Experts of a small language model.
Size: 11 layers, width 160, 26.1M parameters.
Experts: 192 SwiGLU neurons an expert, 1 pick a token, a softmax router.
Training: a variant of SOAP for the experts, 4019 steps.
Below are experts of layer 8 (counted from 0) of a mixture-of-experts language model. Rows are named router (the router's row for the expert) and show model dimensions 0-159. Each number is 500 + 40 x the weight over its row's rms, rounded and kept within 0 to 999. Numbers have three digits each.
After each expert's rows: a language model's description of what the expert responds to. This comes from a sample of Wikipedia text that the model never trained on.

# expert 4
router:569519546489538443516485577504500508543492499462505574464489521494537569531433515519565531508512513504465515446497427482481519506552494485570452535446543533472495457528515515549556486513513569438544493583536532503577465486469517485507517468513526563540501482456497534460544453493441457493485484423572484437498460539395523536610462540531455490490563493466456518481520462545519497580525553466470453464520540488490550566478508541513486530455451508450497571429458540457498419499480529
Description: Adjective-forming suffixes

# expert 17
router:465500522507474525554526576508552538497555533426470468475529473475497526520506503559454487535496459476554509559502532505469453491479505543496590424570444415556549460430520471517447412530561458561491515572495506479470518456507541449630490530440572461495496494455510495529500528545500502449542454475544490494525474516488445540485423507496504530484488590508485517551517549476528549512448497509508526466455570492465538552531556508519470460401503509543561539505495480505519515547437467
Description: Table rows and numbers

# expert 16
router:531479462464475586499459537465452517433419512442491569512471565527445560488541525494469440556540555511506473490539562491491481541441464446485419508431440502447531496498483492525502544487529501408481438463546539579554490532541400504519518556473476531469409489542560491533459455493476514503514468471468466522428499503544541529493469503505493503467565498444507440546514412493566505539456498513468504583470460515469514493507553557488453539518515527512454549497461486531537530443551477
Description: Numbers and years

# expert 2
router:513500519478525482510530528510522459510486381528544475545447463461485459559476526521465544491468558524499473553453538442512471496498478448499579568515523481529480491448494468489541448490461447424528547527545456498614530501470535560449517505553456449452483474416498537531521508478442431432478586508524604465539485437492484451479484538521435460526465456536463547482487480590473446531554474551541499535517502477534457521466470475474435529512522553568554459472505491475494502547470504
Description: Early consonant word pieces

# expert 28
router:549564448512500489529595592491481502454465537478530502548455566453504547460443493560509487447513512510491476495504489473482510478409458588513494488529523501467548474515526464512451462525562532469486476556454463480456508475516483465486463391535516508417432504541454507443457544478489535435446483548535444546466548538482500541500518454422522536421477585531601519529468544526476550510456497535527444517508492533543484542523514488459479488486481553454478555481464515511520417547447462
Description: Articles, pronouns, list dashes

# expert 15
router:550521556543492455442524506482483540419552465517529475525584423483487477461399566502450453467446440517483506550553531485561503454467490493454529496488550503509480508546514459467472488462499473476513588501503502510449499553477467488482511487418489441477501496510467472408458474560475502537535509504528474474554505507487491525477530553448488538569482476548499498529468489475446446428524431481570521450493510439558564546551544524494499454446457557458528428418541455512444477509577555
Description: Middle stems before suffixes

# expert 11
router:594500542512459467396503477527433509492459436534495517539571519533506503465472472488557505506531522550499487434500490522434548511463441515396483471573462533415559481514473492466455504486577520479533478472435466528473494528503475530560520458498502566498488475507455456487505402512547469529471455444500527574478528544431421494544525455447564529496474433485533500528537493522453506492458483531455511497560404511535465550450474529557471466470496522490477539576525454518507485531504569
Description: Adverb endings and place names

# expert 20
router:456401461460536499573502474492461498483502497538469470474439451478453504421503488529507459565515518448541532490517476468503535483528512540548511475513460484436488489539500524513446538460553473553573522509457482497464464511539452435470458422553554484461477513547511478574531476522442542487458499503437406437449496477518567496423468516538421475444560481493472496497435588487484596471511564479565446497477492508480470612480487480561496530513479475510504543500464469448547459539511518
Description: Location and time prepositions

# expert 30
router:542540378498464485549487472522427505472452542475490556495516544421479534414523570554499526496454529530559498538512517500489501479498503494533497489450465499537474441504550460499530499423543475540478535477510513440499477495501437401511502489493548524412517520564484507468567478527510516537421482500529477473434468439458480466451522474488501494509540552559498522503488504483503435467521471473598474471615471535508524603528458473547486510491497515469415555545468502503527459427442541
Description: Verb endings and verbs

# expert 7
router:590492439543537464468448447415442522488480523433449551489537595429531508442491426505475537496540438515466575546525466500520465466532508567454444485498469565493533558479484470468492520510528562470446411469550518504503493541507490513547529444531494484483566435435455486483541498517467563546552436546482538464482519526427499476547541493522452465522471475489516460468515501502517459496561488487510574500512527483454476542493520532546562492532468466426432467540473554521449473574488511
Description: Noun suffixes, institution nouns

# expert 12
router:470494451535474600506460473443564550479520492530528446510441473507521478526511502470531463453477419409535536466476414505554503538543512527489524547569510483521486463485504502486546515383495491514515421532497506567470540556481439528496458462508508557479508458473539543489492531456538453412545587507463470489553461485518491514500509497494426510483491423415563576503523495542537493434513545470586556495470467478557551453481470548527509552523468495511557538469513532493450463534541501
Description: Word-initial prefixes

# expert 31
router:520438513529468477474488541464448506443481556514516565550451526548428525457421470527605485476438477518604529457482544459512496502464482512470442468440479447501520493397472515510444497549536529450548425534451496426485559533522459516535470482483512511548531542493457488521470539511568543511443526487517482574532456523452460545557475499509417464521525601569544509493456460519505555489485471454473497492519489445490515500476494527516474479479508496456583541469468523485520483419438537
Description: Table cell separators

# expert 19
router:530471495584553513529463446517560535481493482511497533432513535549549499527553504422451518451433516483495515462406505547520438439518505523486534488437492530493466482459468496480554529530450485454532533461465567485495511511536543501479468570552452453549567471456511462487525557542561463449509472534432545520521462495380520413494455470512539476469473486514475526490466454527476423548533533491510462511479557565461454500556510448475550578485504480513485570509556486523472583477562479
Description: Word-internal consonant pieces

# expert 1
router:475533515458444475478567505496501484474431530535532523515432538481484525440479523543510493436494483556461468533513505449469524440509476571456464534579464480513517542467530573486460488485487468541535404474473543497450492567548515496594521509524564500522405507451504541540494539468511509524434493487480443511563537522512464503515494483497498491435533605530591522586512552466457574506447569424513503567450509501517513525591542483434544530453487472462479527526508488509469466529460471
Description: Date and table separators

# expert 25
router:491464536504548566582521536494554485588578471486524481446555447506505494491491488434477488538484462525493549524501532507490428563532536550466488584489508463488462465472423520517482467538527515541482462450494554507574417449566490524504562475507515472476515610561582584542467526488445552438426484503441516461485582509511540473518539521503554519533560521522486523508488498505487529459509476530558537547518468514508474428500446516415526486509493461503457439430495525464563495507484506
Description: Line breaks and section starts

# expert 10
router:528488535478520496572546538504450457467518472483424493478490561451564506460565590491546456473476470498498460593526476417558455523507487485457483468512464486540509500512492563514499504510495467550540513509542506430501552528572532538609494510441519494486408462488460500530447518549466504585510508516547490559510552537490472567545498451517464519514513550452533476481578585500513519507480570540479430497489512542569493460538530459499524445530471466426507499535497473457458473481396459
Description: Capital letters, abbreviations

# expert 21
router:528594545471512467492440515480471566482512493544525492466447491528539415526555490502479426501570528491507478525604528564439495477501415485447516501504503496492498561499461511498477460489483489470515500536500486437445523445504529450479525434445439476522482608512475514543520502554476495537473561385499572478553567450541533451486549541548543470511483440502443460424549528504473489518498443472438595501528533481463477493506504515469493448502557462475496451441450475524493461483457479
Description: Letters after prefix starts

# expert 26
router:428500571472489474515533523576453434441412585494543481568550495491499518471462485457443495574530513494451469480509497516516477521472513572558569443510421440485504463509533496483450500493565452550491515559482462506475490480421499528473500503530521550540493524539533496559474492488478551512525429534468479482466514480507549499469517457577525433370496575443577513514465538496494570576450510450494491499508529508531452494465574526544480456500489482536529527476497530549504454576469501
Description: Sentence and heading ends

# expert 8
router:470470465496423457540445466519537456521500428552452564506540516492473532559492507506487541485535552569501437488499443542508456486491485461516529524500508494537518520524496515512467481540475560428535477489462498550522507527475538528437522512533516550466485417468455546539524541479463468589484585558495484541525428503473460447511517575458501449533507497507571433511570560482511560515543452549456511425449466487512463566487507493501574520537525586510492424537429476519463521438403490
Description: Mid-name letter pieces

# expert 22
router:454507503516472472522445503499506444490460526534436515454492510525498562468518543493485468497580452512452502573545554486463430541502500515480502509552467492473600461504472522455488462497498430503530487483512539530548467527475520517591550507432469536466533502525475412483511512461488468534513532487531500550541504458542576540493498430472504471489498520532503472476573589416570534556427578517502441516496482471543548386499483466617555475558460513465461561524485522482453489510526458
Description: First names and given-name starts

# expert 5
router:506473517493552558579497505515473576496508523551513532514444456503425481432510445539551500510472450505576481531501502515436510466444562462487504518539462475550484451483535487527524506493543493560456434579495485561497519484517485411565556415546543512485531478570463492526559487500529546572528482506455516461418494545573468447547510500468571532473466427528572515472512486461508513513546494483466407453509442535530548523566446524518448515503451509528451527467445510471561525509461528
Description: Auxiliaries and light prepositions

# expert 14
router:451515393478495541455515433439465529540487502478526492454492442508491433450505503521504519501478538482448497438471515413510518518471512525476481452490477471500493565491534522543511481512489507499464525485436410505393535503535549488544552492475504467521485499517544509434476500473581484514571573504461499452488481558519576453433466480414489627522473471505417540474514518469464464455465514493514578515529476515422418496535487473495466453500478533509470456562506448499449558517568538
Description: Lowercase word-opening pieces

# expert 27
router:457552493477490457490509469457486435480565496487514529472500431519505535539477447484522506519505483562518495571520532532525510528441530442515527524465442615482490453525460489463530456576451488489482539438501510546478451430501507502501518448560534526525518484424488507457395428535534493541531492572575571500514513527476442482513505490502486459566548493565502479546510436515446521550483553444473505436458521481551524458516431495470501490484590453498533564570460554452442551437482496
Description: B, d and ll pieces

# expert 9
router:474546516518512528542494479532428506441496554476527488515467532463516526479551564547492446537488513495492510428540505403475547485436520541578451545498510511473527525546510542543537526501482464532565455515532471491520511558500515544498485565534467489473474557521413501494424468511529545547455546533555495496534482481550538512475549504443413515473502537431521520533442409581506563519471622436491470594510488491468534490475513532545597514461478547536517472464506496557483522537538469
Description: Space before next word

# expert 3
router:524537473497478504533491513547553508510475523563504452458544515491563464537543420543446489482481527414452440515467579556484535543544501491517504412566513552447549566541474518491517565500520503486480504520533514525551451494533442536450461507488453521540445466446457452477587510506525491465461508486549463577476541538441525542435450519561513509524480527527514441528553516569553448487471463583518477537443458508467462480442485526514466554540493482522436446535600517468462505533554510
Description: Mid-word er pieces, role nouns

# expert 29
router:516489493497484483430504511523495533491493447509480560457479582444504488530466465500501550546516482461486484499413440474527498499474571506534581456494529561474493532534537455431519459545494562478571461441501458442481477486427487526477459469478453534523487425467542517468477551467496503503545418476478578459509493506516523507428509453481524597525493502455415444472588535439453445487467600506508495522575569483450585518442481544490529518551471484560505507548502472462492456479516512
Description: Word endings and apostrophes

# expert 6
router:529485446500511471494528445527556466534522497527486476522480451490489444556430498534518515502454466506467515511544434515510519404534464398579513488530583492541514496530458479524513552489477508459423522526529474481522464503503498526474473546442444481513466488599535525551559414543527545469451518492499531524549487494465475539589516510509506562519460480481504523503451405476492491487478483525553573570473446553532514567457520439518534514520575455465473520522447522526554635470501524
Description: Inner syllables like it/en

# expert 13
router:485521426539491485462479525533488520463479499528399540489502545489476569484414501528510547466465444562536461504473515555505475484411448536428584522537535437464557527500513526525448532472435519507503539432540526555482496517425483517483516482509452516516540465478461540499496490429561503447407522530554479514517498502567556473462475459396538508542471509549473527462540492469507555551564510529456449494512484462499502474492540534594548482556514586457523487594531501519534471488520506
Description: Foreign name syllables

# expert 18
router:504456550505540484438547469512546509583474558456400470512546498522526509533478547441529511467565501493520512528457518537525558506475508512411460486463494513574490526535488422516448523490491552491458469503554524461495589459500529449501543465539473518516536516531529527532509479462473378478575534532528452522484549493527544580465455524481534510514540501562453433550476566477576467463509461515417524454527481467466437479405501431510532481492554463537513493516449458448537474530484494
Description: Vowel pieces in names

# expert 24
router:524554492561578535532532604456500486470454567450551528473495473523494432506526477396465440461584444491479472456499579436485589506517493573527472428500550465532539452518543496463465468422485503525551467546452489517534478491478519510552530459436508508495523462494435473442460466395501522458490435504471487455465485514525476499520439517491517451444499536506550527518443504520442539476502469500515418507563532524559506550488543418479500471496520440469490530508453485515513533487464501
Description: Commas and conjunctions

# expert 23
router:540489525471518473461459538551515422477504481498456481549458528557574450460512501513513520451557555507543532564531554478452475523536502538476464485456499506483544547419592574580445486493486421552533517514526512512558526544460521506506501508418557456449463602449458429507475470445450481459451507560441493542532496486542530544492524458519456449541515451462542487495504481460510496499504561452533489546457495514445546442529471415514494516492435499497480491485559541519463581505449453
Description: Capitalized name beginnings

# expert 0
router:475522485459504506445518490530521596431560510542495477559544465572482466560560498452490540478552578497491496471484528500399525510490439507566482438512539592492422509505506503490462524526475527502474543471441574519518540516482529438489464463545512466526548539585514472534517545477479447520520508442426477564577543468529516450514476452517505464532488467490528479433480553453590523511487501526447546441472509497532562526588472482552546474512453456483553485460472540467577493483513499
Description: Consonant pieces in names